From a checkpoint of a small mixture-of-experts model trained on Wikipedia.
Training: a variant of Muon for the experts, 317M tokens, 9668 steps.
Below are experts of layer 2 (counted from 0) of a mixture-of-experts language model. Rows are named router (the router's row for the expert), gate (a neuron's input weights, with its number), up (a neuron's input weights, with its number) and show model dimensions 0-223. Each number is 200 + 20 x the weight over its row's rms, rounded and kept within 0 to 999.
After each expert's rows: a language model's description of what the expert responds to. This comes from a sample of Wikipedia text that the model never trained on.

# expert 9
router,170,184,204,230,197,194,224,220,224,191,190,192,221,221,214,202,167,219,207,170,187,194,215,189,193,212,184,213,173,199,227,181,202,188,163,170,181,207,201,201,224,204,175,216,197,215,183,194,170,160,177,200,177,206,180,212,206,204,167,192,181,217,168,207,183,204,186,206,223,190,223,204,192,188,203,231,213,181,224,175,215,183,212,191,185,203,238,222,203,180,184,168,176,195,173,194,216,170,226,190,197,189,163,153,169,198,212,185,168,239,231,214,212,191,223,179,196,203,224,219,216,188,214,191,218,232,183,203,229,239,214,221,218,182,213,186,217,206,182,188,203,190,201,227,241,186,226,209,186,186,180,182,172,178,182,199,228,194,187,223,222,214,228,214,198,179,195,196,149,184,249,190,220,180,213,183,188,183,205,186,182,205,218,215,155,205,232,217,203,188,166,232,189,186,247,209,216,213,215,233,173,208,210,184,196,209,214,220,172,190,176,208,173,215,226,207,208,233,180,213,166,209,177,189
gate0,185,219,212,248,177,186,194,181,209,207,177,215,229,210,212,196,187,253,194,157,174,199,196,222,197,205,185,246,174,213,247,173,198,158,187,183,182,237,210,201,203,202,189,234,180,207,193,203,201,215,217,186,187,193,188,225,193,210,208,175,197,164,239,215,187,201,185,236,229,205,228,210,168,222,210,178,190,180,186,171,223,190,203,216,202,204,229,197,194,215,203,159,205,213,173,195,226,192,199,187,233,206,169,162,191,223,189,199,195,217,235,210,205,199,214,208,188,233,239,179,212,205,199,243,214,180,225,186,193,197,233,224,198,199,205,185,216,173,210,223,215,212,195,200,238,173,201,161,210,189,181,193,183,193,208,209,198,207,189,248,181,195,217,178,184,164,200,173,178,223,226,195,228,232,225,173,202,180,233,192,196,223,187,191,177,200,192,201,209,198,183,183,231,225,217,194,201,212,189,201,218,209,210,201,189,203,184,205,182,182,196,208,222,216,204,180,173,233,189,227,177,188,182,149
up0,191,222,188,192,203,239,237,226,195,187,179,197,236,242,182,180,211,204,216,221,198,175,205,153,181,229,185,178,219,239,193,161,168,259,209,183,173,220,192,199,204,180,195,194,204,182,224,182,198,181,172,182,189,218,193,208,174,197,216,213,198,217,192,194,209,203,184,163,179,218,198,169,267,176,190,190,194,211,197,180,200,182,228,192,228,199,201,198,211,201,171,207,229,209,233,230,192,194,208,196,245,193,206,212,212,186,213,190,201,180,209,190,167,208,187,212,208,186,204,185,212,197,196,188,211,213,235,220,180,181,171,198,215,189,230,231,232,185,228,234,210,183,216,184,218,202,188,193,198,208,221,187,216,180,229,185,219,202,195,167,201,213,196,210,211,203,169,215,232,179,187,191,146,187,193,208,217,190,191,214,177,165,209,220,210,211,204,179,205,194,208,206,159,210,191,216,199,224,175,205,160,200,215,179,179,232,188,215,234,197,223,218,216,234,200,227,233,205,197,209,160,216,187,187
Description: Section headings, key verbs. First words of section headings like Gallery, See also, List of, plus table pipes, commas and common verbs such as was, is, directed, composed.

# expert 5
router,179,189,214,191,186,191,206,223,212,174,187,182,211,217,230,171,187,213,204,175,182,190,210,159,177,217,199,222,179,208,222,169,173,178,189,174,179,213,199,195,216,220,157,229,189,209,205,183,179,186,177,168,165,220,150,211,216,209,190,183,193,203,172,184,186,203,186,188,211,187,230,213,184,170,213,220,237,187,206,197,240,181,213,177,188,214,212,222,217,181,183,180,184,194,185,204,242,185,225,175,198,187,190,179,169,208,215,175,174,220,225,236,235,191,209,167,193,178,208,216,218,175,225,190,218,249,195,196,227,220,227,223,203,184,221,181,210,204,198,178,221,175,203,220,219,213,217,226,185,187,188,185,159,184,193,186,212,181,191,200,206,211,210,209,171,174,203,201,177,171,217,179,220,190,221,208,189,180,175,199,194,192,212,220,194,215,219,223,198,172,184,220,182,188,241,203,240,230,229,241,164,228,210,191,225,211,219,207,171,202,176,213,179,209,209,212,211,225,171,222,182,224,195,188
gate0,219,190,164,213,206,167,209,208,215,171,183,224,224,194,255,191,149,222,190,186,162,197,194,157,210,210,182,211,189,214,212,191,226,219,190,192,187,230,207,177,214,212,198,241,196,214,173,169,185,184,182,188,170,219,158,177,159,202,175,213,184,204,214,203,176,204,225,204,190,189,221,215,197,206,216,218,171,206,201,208,218,197,212,188,193,225,189,200,198,185,185,191,212,159,214,200,197,195,182,186,211,180,165,214,178,217,186,215,200,204,167,186,212,180,177,201,185,206,196,202,210,163,188,206,196,210,210,226,204,190,233,213,208,209,185,205,168,146,204,214,218,166,209,180,206,184,207,187,189,196,159,205,205,206,197,188,215,156,164,230,237,181,231,211,202,228,224,204,176,159,195,153,189,222,238,197,190,165,185,184,229,213,213,213,173,184,226,212,198,167,162,218,177,204,181,177,196,201,198,196,194,213,186,177,218,222,229,201,170,199,193,192,199,213,180,188,159,191,218,223,206,210,212,195
up0,209,212,226,200,195,218,185,218,205,195,219,190,201,209,178,210,209,210,182,214,215,178,220,244,159,224,181,179,213,183,217,209,190,205,216,184,212,197,182,215,194,194,168,163,188,209,227,184,195,187,233,195,188,200,213,187,247,229,216,175,204,230,169,198,179,216,233,186,207,190,194,205,263,222,187,205,226,193,187,171,210,192,186,184,174,198,212,204,189,139,223,207,194,244,166,183,241,181,213,211,201,192,192,197,203,185,182,198,186,173,214,180,178,202,219,180,169,203,240,198,180,231,199,172,202,145,194,162,199,188,206,186,180,190,184,206,184,208,213,225,205,200,188,184,189,189,173,225,209,200,227,214,238,215,160,223,161,218,183,192,185,228,181,185,168,202,164,209,193,199,209,183,191,182,168,166,204,246,223,197,203,182,193,222,200,224,169,201,222,209,190,207,203,181,196,193,204,225,199,185,181,188,187,219,171,198,226,175,213,193,210,212,195,192,238,193,220,232,185,218,179,215,198,197
Description: Name-internal word pieces. Second pieces of names and words right after an initial capital piece, such as K-e-vin, With-in, Wolf-g-ang; also syllables like Ca, De, Ka.

# expert 1
router,153,192,200,198,187,186,195,225,217,195,185,159,205,209,218,194,177,235,206,183,189,178,236,181,205,244,166,237,188,190,214,179,173,182,184,177,160,221,217,188,198,230,165,226,194,205,193,197,159,203,194,187,173,214,195,220,220,217,203,187,173,213,202,191,195,212,178,201,225,198,227,211,195,172,200,217,215,185,208,177,215,200,235,192,194,221,205,245,206,186,157,180,172,185,184,179,225,198,219,200,183,154,160,165,184,207,235,195,159,202,209,209,203,191,214,201,189,194,211,219,228,196,228,194,215,236,188,174,221,209,204,232,216,205,200,180,225,217,197,198,236,190,195,213,204,196,214,236,193,164,187,190,173,178,185,178,213,182,189,202,200,219,199,210,204,188,193,215,183,185,194,184,223,187,210,195,193,170,198,164,181,166,219,196,188,214,209,211,175,196,153,202,179,189,207,216,221,205,218,235,168,234,207,167,214,203,208,205,193,185,202,206,167,224,240,217,235,223,193,202,166,206,181,185
gate1,165,229,214,204,183,198,199,196,208,199,195,229,180,196,169,177,197,201,191,219,179,188,223,204,213,176,173,208,162,237,251,200,183,221,232,200,197,182,219,201,176,194,185,165,235,160,209,185,191,197,210,184,198,227,215,217,175,223,192,196,209,207,186,150,204,202,196,182,193,161,173,219,193,211,222,195,206,176,174,224,190,162,188,188,201,211,240,232,205,220,212,177,195,208,177,186,225,175,205,184,204,180,192,181,192,210,194,180,184,251,163,208,171,194,207,163,204,181,213,205,202,236,205,233,223,233,185,182,190,213,187,189,182,222,201,183,257,213,184,224,174,216,207,215,186,176,194,173,203,180,203,216,210,207,188,205,204,184,173,213,207,197,174,215,189,174,189,185,176,177,202,192,175,203,209,200,239,197,205,228,208,171,186,211,215,158,177,222,202,206,199,195,191,194,215,219,210,219,220,223,185,192,216,168,168,196,205,229,175,191,185,198,185,225,222,200,197,207,182,188,142,230,190,166
up1,225,186,200,199,208,220,211,183,185,182,190,193,211,216,176,218,221,190,175,190,195,216,201,205,179,219,196,182,201,183,186,222,217,225,194,192,165,233,207,200,170,212,197,181,174,177,184,215,192,214,195,210,213,198,203,234,246,195,211,207,188,210,195,188,220,212,226,213,216,208,218,170,203,200,198,202,203,199,209,204,201,252,205,232,152,210,202,213,213,131,211,240,231,171,235,207,218,225,190,215,193,223,194,206,208,204,217,224,204,166,208,164,224,181,200,239,181,204,192,192,198,199,226,157,177,179,238,226,195,193,195,193,181,194,215,187,179,248,185,196,208,195,233,180,214,241,199,196,182,205,183,188,165,198,200,178,212,229,215,200,222,186,220,172,214,236,231,183,222,212,207,211,204,219,204,190,150,209,192,182,186,206,179,194,188,223,217,177,165,227,193,244,188,201,173,192,183,194,206,216,192,175,185,248,192,186,181,182,224,201,169,209,203,183,164,198,216,169,208,199,231,205,167,199
Description: Dashes and separators. Line-initial hyphens starting list items in See also, discography and roster lists, plus pipes, en dashes, slashes and hyphens inside compounds like open-minded.

# expert 47
router,188,190,206,204,181,190,208,233,223,170,177,178,221,219,227,198,179,217,200,171,178,180,212,172,184,230,163,217,187,189,225,197,184,170,178,177,193,224,223,191,219,223,177,224,197,209,191,183,166,176,172,176,172,206,167,218,221,211,177,181,178,216,184,186,178,232,174,205,224,182,210,207,191,179,214,221,219,179,210,179,211,179,224,177,178,213,220,230,219,179,174,184,170,191,179,189,220,183,232,183,184,185,175,164,187,203,226,177,180,204,222,224,221,185,219,171,189,185,221,227,222,182,227,195,226,219,182,185,216,217,217,225,228,181,221,177,195,209,187,185,213,180,202,216,218,207,216,229,180,178,185,193,178,163,182,183,213,182,187,203,222,223,213,212,179,181,199,214,184,182,225,188,218,186,204,218,186,172,179,182,184,186,213,220,189,220,216,229,190,183,186,226,182,172,208,226,217,229,218,236,156,229,230,192,210,211,223,209,179,195,179,220,185,218,220,225,215,225,169,213,182,222,183,188
gate1,190,165,220,180,188,221,205,193,230,177,195,158,201,216,231,177,214,194,186,190,234,194,218,211,177,203,224,191,187,232,198,178,174,207,227,164,205,217,202,178,173,217,204,183,207,206,203,190,205,206,185,202,183,202,190,176,199,204,160,186,200,191,217,222,215,194,160,212,166,216,171,195,221,194,204,201,183,198,227,198,201,178,191,228,195,157,212,201,212,194,171,179,175,191,198,200,207,196,217,174,191,187,209,216,212,220,195,162,194,208,205,207,218,197,181,203,206,211,200,207,247,190,195,204,254,207,211,206,223,205,202,184,201,197,198,235,211,196,163,188,192,184,205,239,173,189,189,217,191,168,226,155,211,182,207,155,192,170,193,222,215,220,210,188,207,208,211,215,187,210,204,196,222,220,212,212,171,183,166,201,195,158,212,166,166,231,202,210,198,188,183,200,216,194,174,221,228,231,222,228,207,228,202,235,264,219,193,202,204,173,170,171,183,193,183,232,207,255,206,227,210,234,207,180
up1,216,212,216,202,211,213,193,194,232,209,214,241,193,202,215,215,235,223,176,173,177,222,203,176,220,182,188,192,207,215,218,196,200,211,173,208,208,188,178,178,229,174,193,190,187,208,202,175,189,202,184,195,220,213,202,242,182,217,226,185,204,181,170,207,217,174,211,241,246,183,191,209,195,228,198,237,178,176,154,185,208,190,194,193,205,269,204,192,191,182,220,246,233,208,195,170,209,181,223,225,189,196,170,192,190,203,197,199,201,209,223,178,189,213,220,205,206,205,183,155,207,207,166,217,199,177,205,215,189,187,217,202,200,222,238,218,196,198,177,216,204,179,201,227,258,193,200,215,166,196,186,218,225,188,181,201,197,245,211,232,166,234,178,200,188,185,215,213,187,168,205,180,175,198,212,184,217,193,223,218,208,219,189,186,189,222,225,193,203,223,206,171,202,231,231,221,186,193,202,203,189,163,183,223,198,204,222,203,161,226,230,226,217,212,182,236,196,204,217,201,172,213,209,212
Description: Connectives and leading digits. Connecting words as in as well as, and, but, for, plus leading digits of numbers in election or score tables like 62.

# expert 4
router,184,180,246,213,199,181,222,202,218,187,194,177,242,202,209,190,191,236,178,196,194,193,217,199,178,201,212,224,154,188,215,166,196,183,191,184,175,218,206,178,205,204,167,224,180,216,193,196,186,170,172,207,187,229,206,202,213,217,185,177,194,210,187,204,187,179,200,218,212,205,245,198,192,194,211,212,206,184,242,178,236,174,209,209,171,211,242,216,222,176,193,182,191,190,201,172,212,197,212,179,206,208,171,188,177,232,211,193,201,216,229,220,206,164,211,210,173,184,217,202,219,189,202,192,210,243,182,192,238,226,219,212,212,169,185,188,231,198,181,196,224,182,216,228,258,170,206,200,180,187,170,155,191,199,184,189,213,205,183,212,219,203,241,165,189,211,203,208,175,169,203,162,200,206,206,185,157,192,202,192,209,196,199,224,142,207,221,205,189,184,153,220,195,196,218,190,229,234,214,208,184,209,206,196,203,226,202,194,175,199,182,246,201,232,204,201,206,211,194,206,167,201,191,175
gate1,192,155,202,183,226,206,213,202,184,205,184,167,239,208,222,250,210,199,202,214,207,170,232,189,192,191,183,176,177,218,211,161,223,190,185,189,243,234,173,205,172,213,166,181,191,209,193,199,185,168,206,182,184,190,200,205,202,196,178,195,210,188,212,191,240,207,211,194,218,231,175,192,159,211,176,186,215,229,201,154,210,229,215,174,178,137,196,202,206,188,197,225,204,205,201,181,186,202,220,188,231,198,160,197,172,233,178,198,206,184,171,204,192,190,168,226,181,188,246,197,210,179,182,159,186,222,181,187,218,226,252,214,191,191,222,186,208,173,209,208,216,219,228,211,213,185,196,218,199,190,180,191,202,197,205,200,203,219,210,223,188,199,192,194,178,162,214,195,213,165,188,193,217,212,232,212,205,199,216,200,231,177,212,208,185,181,215,195,178,200,179,198,197,182,246,235,182,182,206,205,223,220,209,182,202,218,197,189,186,216,226,221,219,170,201,178,166,213,184,235,222,186,210,200
up1,226,184,232,197,228,197,221,152,187,184,219,191,204,182,212,271,203,218,159,193,206,194,191,216,165,194,214,190,180,219,239,196,194,190,207,206,229,217,180,225,205,209,218,204,187,187,214,225,202,200,197,205,161,199,206,173,198,194,200,157,172,225,209,227,192,203,212,189,212,198,212,240,175,226,202,189,228,249,182,179,199,201,221,208,165,201,190,210,181,192,189,182,238,218,179,197,213,170,214,185,202,185,181,177,195,221,177,172,182,224,196,221,208,172,186,216,193,168,230,194,189,223,171,192,189,202,167,169,217,225,223,234,219,201,189,176,218,167,185,212,250,199,212,200,169,197,202,206,194,220,171,186,219,200,212,233,205,198,230,226,201,196,203,207,187,176,159,234,243,162,201,171,223,178,229,221,211,208,185,192,219,181,216,219,192,195,217,188,193,228,177,186,224,215,219,190,211,182,178,209,193,217,195,197,194,229,211,174,188,216,229,209,186,180,221,213,205,188,197,198,215,187,185,212
Description: Heading and line-start words. Words opening a line, heading or parenthesis in infobox and list text, such as Academic, Coordinates, Website, age, on.

# expert 19
router,189,191,204,204,204,172,206,218,227,206,176,191,188,225,230,183,155,224,206,189,172,188,207,171,158,221,205,213,187,193,218,192,158,199,180,185,162,212,207,179,235,207,205,224,203,216,211,195,183,186,178,167,186,225,168,199,199,217,186,196,179,200,167,169,190,200,192,209,206,149,215,204,190,179,213,209,214,176,230,200,223,158,205,214,181,199,196,204,204,162,202,183,189,171,187,188,204,171,204,173,196,163,180,187,165,206,204,195,165,198,209,216,212,181,243,206,202,173,222,218,216,181,228,189,202,223,181,183,206,225,210,198,209,189,215,188,238,201,186,176,233,191,193,220,198,198,196,207,159,183,194,207,165,186,169,201,188,186,188,201,188,218,212,203,172,193,221,229,170,183,230,197,226,170,231,192,208,186,175,188,156,185,241,221,180,207,222,214,206,192,184,224,201,188,184,204,215,226,230,218,187,222,209,162,249,227,229,215,193,201,169,218,182,231,197,198,208,214,175,213,175,216,177,189
gate1,178,199,224,178,192,205,184,182,219,188,193,186,197,221,221,198,190,199,201,201,211,180,215,204,172,182,180,194,154,167,181,213,215,203,179,199,203,219,167,217,213,220,238,194,205,216,209,182,193,205,169,192,194,247,201,194,202,233,196,204,173,209,172,210,190,192,219,217,201,188,188,202,210,197,233,190,197,212,192,186,240,197,227,246,178,208,193,193,236,192,238,211,170,213,190,177,228,179,229,191,225,176,159,191,152,199,174,210,194,212,194,183,197,187,220,207,211,209,222,184,196,206,192,214,197,210,214,190,202,232,231,168,226,167,175,193,207,192,165,191,240,196,203,184,183,178,192,172,172,212,206,193,177,207,192,219,222,188,197,157,213,201,194,192,187,195,220,195,187,211,229,178,210,186,179,188,195,178,200,193,178,185,243,222,145,178,206,204,226,199,194,189,155,219,183,210,203,187,214,180,200,173,217,187,172,227,190,186,210,179,165,191,149,200,194,174,199,228,188,183,154,209,237,242
up1,192,208,209,214,213,199,214,197,188,199,187,199,203,228,204,185,185,204,205,182,200,183,208,210,174,194,183,165,168,187,181,178,220,201,204,200,186,206,174,232,238,198,218,206,196,206,216,178,215,193,172,205,248,207,210,194,199,206,189,228,208,194,187,204,203,197,244,206,194,221,230,214,238,190,223,187,181,203,184,202,211,203,201,238,242,185,184,173,221,212,169,196,221,226,230,200,193,170,199,199,202,195,182,206,184,195,152,184,175,202,229,200,169,180,182,190,219,235,205,187,225,215,181,220,205,205,211,234,196,206,226,174,218,152,211,205,184,235,206,211,215,200,185,186,193,218,198,194,203,238,216,174,183,189,177,197,169,163,165,159,162,185,177,206,220,211,241,220,178,184,200,181,196,191,201,177,216,168,194,196,185,218,245,214,148,168,230,177,188,176,220,180,191,243,172,191,159,184,192,188,213,179,210,198,154,200,195,214,202,186,201,165,172,197,207,195,181,208,186,188,192,216,204,241
Description: Mid-word suffix pieces. Word-final suffix pieces like ed, ated, ized, al, ly completing a word, especially indeed, and pieces of foreign names.

# expert 17
router,191,187,201,205,192,197,210,231,220,177,179,171,227,212,221,200,178,217,198,174,177,189,208,163,189,245,159,219,189,194,219,201,186,186,182,182,188,227,219,192,218,224,178,226,194,210,192,188,173,184,166,179,181,211,168,212,217,219,176,173,178,212,181,188,173,229,175,207,225,183,213,207,189,179,216,225,220,179,212,189,213,180,218,175,178,216,224,226,213,176,175,183,171,185,169,190,215,186,235,183,196,181,173,166,191,189,229,173,179,207,222,224,218,192,218,181,188,190,221,230,222,179,233,197,234,225,188,195,218,220,223,222,227,184,223,173,193,210,190,183,213,180,206,214,226,210,214,224,181,179,181,191,178,163,186,192,218,185,187,201,216,226,214,208,169,180,199,214,192,178,221,184,218,183,208,217,184,168,181,189,190,187,210,224,190,220,219,233,191,192,183,231,179,170,212,239,220,224,219,232,156,212,229,185,217,214,223,211,187,194,181,215,182,219,220,223,212,226,174,219,176,219,185,183
gate2,181,174,195,203,197,196,194,202,206,145,177,183,226,193,207,194,195,234,210,180,167,218,198,200,209,239,189,186,189,193,176,205,228,212,185,159,196,181,239,207,197,194,188,201,202,222,186,200,177,212,174,229,182,187,213,207,262,201,186,210,233,220,195,167,182,172,180,201,195,220,199,224,168,167,193,199,199,199,240,173,208,196,184,206,186,198,207,207,192,179,169,147,173,223,187,231,198,215,217,207,214,225,174,243,199,181,219,198,181,249,204,219,235,210,178,191,181,178,192,195,203,229,204,200,181,210,204,170,208,200,175,187,191,200,157,203,179,211,162,207,204,183,172,215,197,174,173,209,179,199,182,193,181,186,189,214,211,166,157,209,202,184,233,175,176,188,216,182,210,193,158,165,230,189,191,214,212,200,208,197,190,216,201,194,195,182,219,211,207,198,163,217,196,168,229,221,227,194,201,223,205,213,192,185,221,202,204,190,198,193,198,215,193,235,203,233,193,213,189,224,161,185,185,158
up2,215,182,216,221,183,237,214,183,233,211,185,202,208,223,199,188,231,184,232,230,174,166,187,152,200,229,200,207,233,239,212,182,187,242,199,208,167,228,180,219,195,218,196,186,191,172,212,189,202,183,202,178,206,208,221,201,178,188,200,210,194,226,227,191,225,191,153,193,200,191,188,223,183,191,187,194,216,236,210,169,222,184,216,183,215,183,189,190,196,201,200,192,186,210,225,180,168,178,243,201,197,213,214,233,171,223,194,198,196,208,220,207,203,198,197,212,216,191,187,181,186,185,171,162,205,197,213,207,210,194,199,214,204,195,188,192,224,192,230,170,189,211,182,184,243,207,183,194,196,232,245,182,176,206,241,187,223,214,211,200,211,183,240,179,203,195,228,226,203,180,217,182,201,192,202,204,239,224,163,185,168,186,207,158,234,196,205,150,181,188,226,215,209,206,224,192,225,216,216,201,164,199,200,205,190,169,215,207,142,213,200,199,224,189,215,211,179,234,217,197,192,195,179,227
Description: Quote, currency, possessive openers. Opening single quotes, dollar signs, brackets and parentheses before a new phrase, plus his/their and digits or letters beginning numbers and species names.

# expert 33
router,193,195,197,214,192,194,209,237,221,179,182,179,207,225,225,193,184,216,201,171,176,191,214,175,184,217,188,221,191,197,233,198,167,184,192,183,178,217,231,191,212,222,188,223,200,215,190,194,177,193,176,165,182,212,172,222,212,205,168,191,171,208,191,187,174,238,167,195,224,182,205,230,184,161,215,215,223,173,208,185,200,179,218,153,185,220,214,226,212,187,163,191,182,200,169,185,244,169,235,185,179,184,191,171,196,197,221,166,174,213,212,210,224,191,230,149,193,189,224,233,221,185,234,192,231,213,195,185,214,200,219,225,218,185,243,190,217,206,203,184,211,188,200,225,206,211,224,220,182,177,192,194,181,176,179,202,203,176,197,205,218,224,200,219,171,176,202,223,185,192,227,193,215,173,201,195,185,168,179,190,183,182,215,210,194,229,210,222,183,179,183,215,177,159,202,227,221,212,232,212,173,216,225,186,208,206,225,217,183,180,185,203,174,216,208,228,215,225,174,209,179,229,197,182
gate1,201,184,209,194,179,218,205,190,193,201,214,188,184,250,222,210,225,218,179,206,172,160,195,176,173,182,237,239,194,184,197,193,203,222,211,218,169,204,210,191,190,201,201,234,216,222,225,207,200,211,180,184,193,185,190,230,167,219,195,184,173,251,182,211,224,195,181,185,183,191,161,183,170,202,178,205,196,216,211,201,194,194,193,178,182,213,226,203,207,160,220,204,212,226,194,194,226,192,205,177,194,184,185,211,207,216,212,170,154,242,196,204,200,202,194,209,192,169,215,184,222,175,213,209,204,192,208,171,244,204,231,230,229,177,190,182,212,167,216,209,202,230,185,216,195,172,170,192,173,224,203,199,190,226,196,186,196,211,170,188,213,190,188,186,213,201,191,202,153,203,217,211,216,168,205,232,205,189,215,216,211,173,197,193,194,189,210,198,240,236,227,219,235,150,195,225,207,204,188,195,178,232,201,206,210,213,170,194,207,166,181,210,149,202,174,220,165,210,180,195,195,242,187,228
up1,204,213,213,202,203,193,191,229,195,217,200,193,171,247,160,194,171,222,217,209,229,189,221,179,194,201,194,203,181,220,217,181,175,201,201,163,227,206,220,179,175,226,162,183,210,202,210,207,208,180,147,205,199,202,167,176,189,202,193,226,206,184,198,169,211,205,176,202,218,194,152,196,236,193,171,204,203,184,179,191,198,180,229,231,198,177,216,185,194,212,172,242,162,183,202,189,197,216,176,184,222,170,206,183,214,186,196,198,225,191,219,196,197,217,200,166,210,193,211,223,210,173,206,217,229,213,207,189,196,182,174,212,193,217,206,185,208,215,213,197,208,187,172,196,185,191,159,183,186,192,184,230,205,189,163,168,180,204,179,176,202,175,194,197,172,198,184,185,228,214,216,225,177,223,238,226,214,182,168,163,164,195,214,172,191,211,188,144,198,203,234,147,199,212,173,230,191,189,202,199,201,196,193,169,184,236,196,222,206,198,185,181,214,233,190,216,206,175,173,184,174,188,175,212
Description: Formula and field punctuation. Pipes, colons, equals signs and arrows in math notation, chemical identifiers, infobox fields like Surface: Hard, and tables; also between, being.

# expert 10
router,174,186,196,215,185,180,200,201,214,180,171,175,210,203,207,180,184,219,184,191,181,180,214,198,161,214,205,213,168,183,248,199,195,175,176,191,218,233,207,195,230,205,172,216,198,230,204,190,169,174,179,191,169,201,183,210,221,236,200,167,178,213,203,170,169,231,180,207,205,187,200,222,168,188,204,218,215,173,208,193,234,170,221,212,186,215,219,218,220,172,159,172,178,190,206,176,218,198,215,181,177,176,188,176,176,209,227,192,174,217,216,209,234,177,213,198,196,190,211,205,199,179,210,200,200,229,186,175,217,211,229,232,219,201,204,199,221,194,169,184,212,184,199,231,239,174,219,209,182,179,186,201,176,181,184,179,189,196,177,215,221,193,221,213,204,174,208,223,174,187,218,157,231,206,211,184,179,171,186,196,208,179,227,216,166,211,209,218,185,173,178,240,175,192,221,211,225,228,230,229,168,240,219,176,235,220,221,202,175,196,185,216,182,223,203,215,205,214,189,196,188,201,215,173
gate0,196,201,206,230,199,250,215,186,212,217,222,240,189,218,198,197,188,219,199,190,196,191,216,201,211,206,197,172,186,195,225,175,192,212,173,174,205,189,207,213,237,215,207,187,219,198,198,185,184,191,200,217,197,193,174,179,241,187,214,177,193,191,189,163,175,214,174,206,204,164,223,185,204,197,223,227,187,174,215,199,183,186,166,196,214,197,215,192,186,203,179,193,159,218,169,192,213,189,235,228,194,192,174,181,247,219,198,206,219,188,182,187,201,184,209,197,222,235,229,195,190,179,226,204,196,187,235,205,158,222,196,178,216,214,206,178,193,211,215,225,239,185,199,194,212,173,215,217,203,182,181,179,155,188,218,169,186,251,200,167,197,184,245,184,197,188,212,191,176,201,232,198,162,171,187,188,185,215,185,188,232,140,243,227,198,193,200,171,192,235,214,240,203,217,213,201,191,216,161,204,196,203,226,221,211,215,225,176,186,204,195,182,192,184,226,234,184,185,194,204,202,214,189,183
up0,223,208,184,192,220,210,179,202,246,193,255,169,195,206,190,225,231,180,231,236,238,181,191,181,196,173,185,177,214,198,185,168,203,197,177,209,229,206,221,171,192,200,204,213,217,215,183,191,194,181,214,195,202,189,193,210,209,197,161,171,205,208,241,253,212,213,195,193,202,189,179,180,200,210,188,251,197,229,228,190,211,216,218,190,212,205,181,207,218,220,209,226,183,207,211,174,193,195,190,204,193,228,219,186,218,217,197,191,231,241,190,208,220,201,176,219,207,202,220,220,221,237,202,186,157,178,234,195,199,216,207,190,221,188,205,182,207,233,221,203,224,200,198,168,189,206,173,220,192,196,206,187,212,193,200,209,258,194,208,195,203,201,208,171,233,247,193,214,197,232,179,214,177,204,210,209,180,153,219,222,209,184,179,196,200,198,214,200,236,183,184,179,208,160,187,233,227,197,214,204,198,189,252,216,188,227,185,184,178,209,206,209,195,206,176,198,207,195,224,163,207,179,226,234
Description: Sentence-opening words. First word of a sentence or clause, such as In, The, It, During, Through, However, After, Because, plus such in "such as".

# expert 13
router,172,197,229,202,205,193,217,214,224,212,184,177,207,224,206,186,168,212,190,173,186,162,215,199,189,222,201,220,170,207,216,177,193,174,181,185,182,248,226,187,210,201,186,196,197,226,209,193,188,173,193,199,202,202,187,215,222,231,198,181,181,216,198,191,185,206,166,231,202,200,216,207,199,200,217,210,231,197,238,184,220,173,201,196,194,190,224,212,223,177,158,177,177,189,209,195,208,198,208,174,174,196,184,199,147,197,213,197,182,202,231,205,247,195,217,191,196,192,211,204,213,168,228,190,203,229,209,188,225,212,218,235,202,190,227,185,238,207,198,174,211,197,203,222,227,169,208,206,170,174,175,189,185,195,179,195,194,177,210,206,215,218,239,198,189,175,217,252,162,171,210,179,236,189,212,207,190,184,183,179,200,172,220,196,179,198,193,186,185,163,194,224,207,191,215,203,235,252,231,220,174,248,203,190,240,231,249,201,169,181,185,214,165,193,195,204,209,216,215,203,192,198,190,180
gate0,166,251,185,206,185,191,213,196,217,183,197,202,207,168,239,209,194,204,201,216,205,171,187,200,209,213,221,207,171,220,192,210,245,192,216,181,193,202,209,146,191,208,204,185,207,190,200,228,207,192,161,201,177,204,220,217,198,183,188,170,193,183,225,192,208,200,170,214,180,218,195,193,191,209,194,223,200,207,223,217,214,233,172,180,218,209,195,199,194,191,186,195,184,176,219,229,187,208,187,195,198,176,217,165,176,196,228,209,174,214,213,169,209,237,177,219,158,214,198,208,223,200,222,203,205,183,221,241,208,190,174,209,176,216,216,216,179,215,214,190,172,175,215,207,211,190,228,197,215,224,174,216,188,204,201,185,206,166,218,214,226,173,215,229,189,175,195,194,174,180,223,188,201,186,222,194,224,189,167,198,200,138,189,164,208,212,189,188,175,186,195,193,163,195,234,211,209,195,190,190,184,213,216,187,220,255,220,185,233,195,176,189,178,161,210,212,233,242,208,212,211,252,157,201
up0,214,154,208,190,211,209,207,193,178,204,209,205,202,222,168,178,208,196,193,180,216,229,206,186,183,169,197,194,210,184,208,188,195,177,194,221,210,175,210,240,216,185,186,221,198,219,182,177,166,207,249,208,213,188,185,186,202,201,218,218,217,228,184,229,204,197,251,185,218,173,228,191,209,175,182,199,208,169,184,177,161,164,207,217,185,182,214,207,202,225,213,193,212,217,168,169,209,191,214,209,190,207,203,230,217,210,197,192,229,184,188,227,156,171,210,191,231,195,201,188,199,216,184,212,194,205,192,157,215,200,211,188,212,201,190,203,209,197,189,205,242,210,186,204,203,195,178,194,173,172,225,182,222,182,209,197,190,237,172,200,191,227,208,188,208,223,213,212,217,200,201,217,175,222,174,208,197,213,250,197,214,244,202,219,200,185,195,231,221,202,212,181,215,214,146,232,192,179,204,209,235,178,184,221,187,163,174,196,188,215,221,214,238,227,181,204,190,149,197,219,201,141,238,195
Description: Mid-word name fragments. Inner or final pieces of foreign or uncommon names and words, often after a vowel initial, such as I-der-a, E-ar-p, Thia-go, National-ism.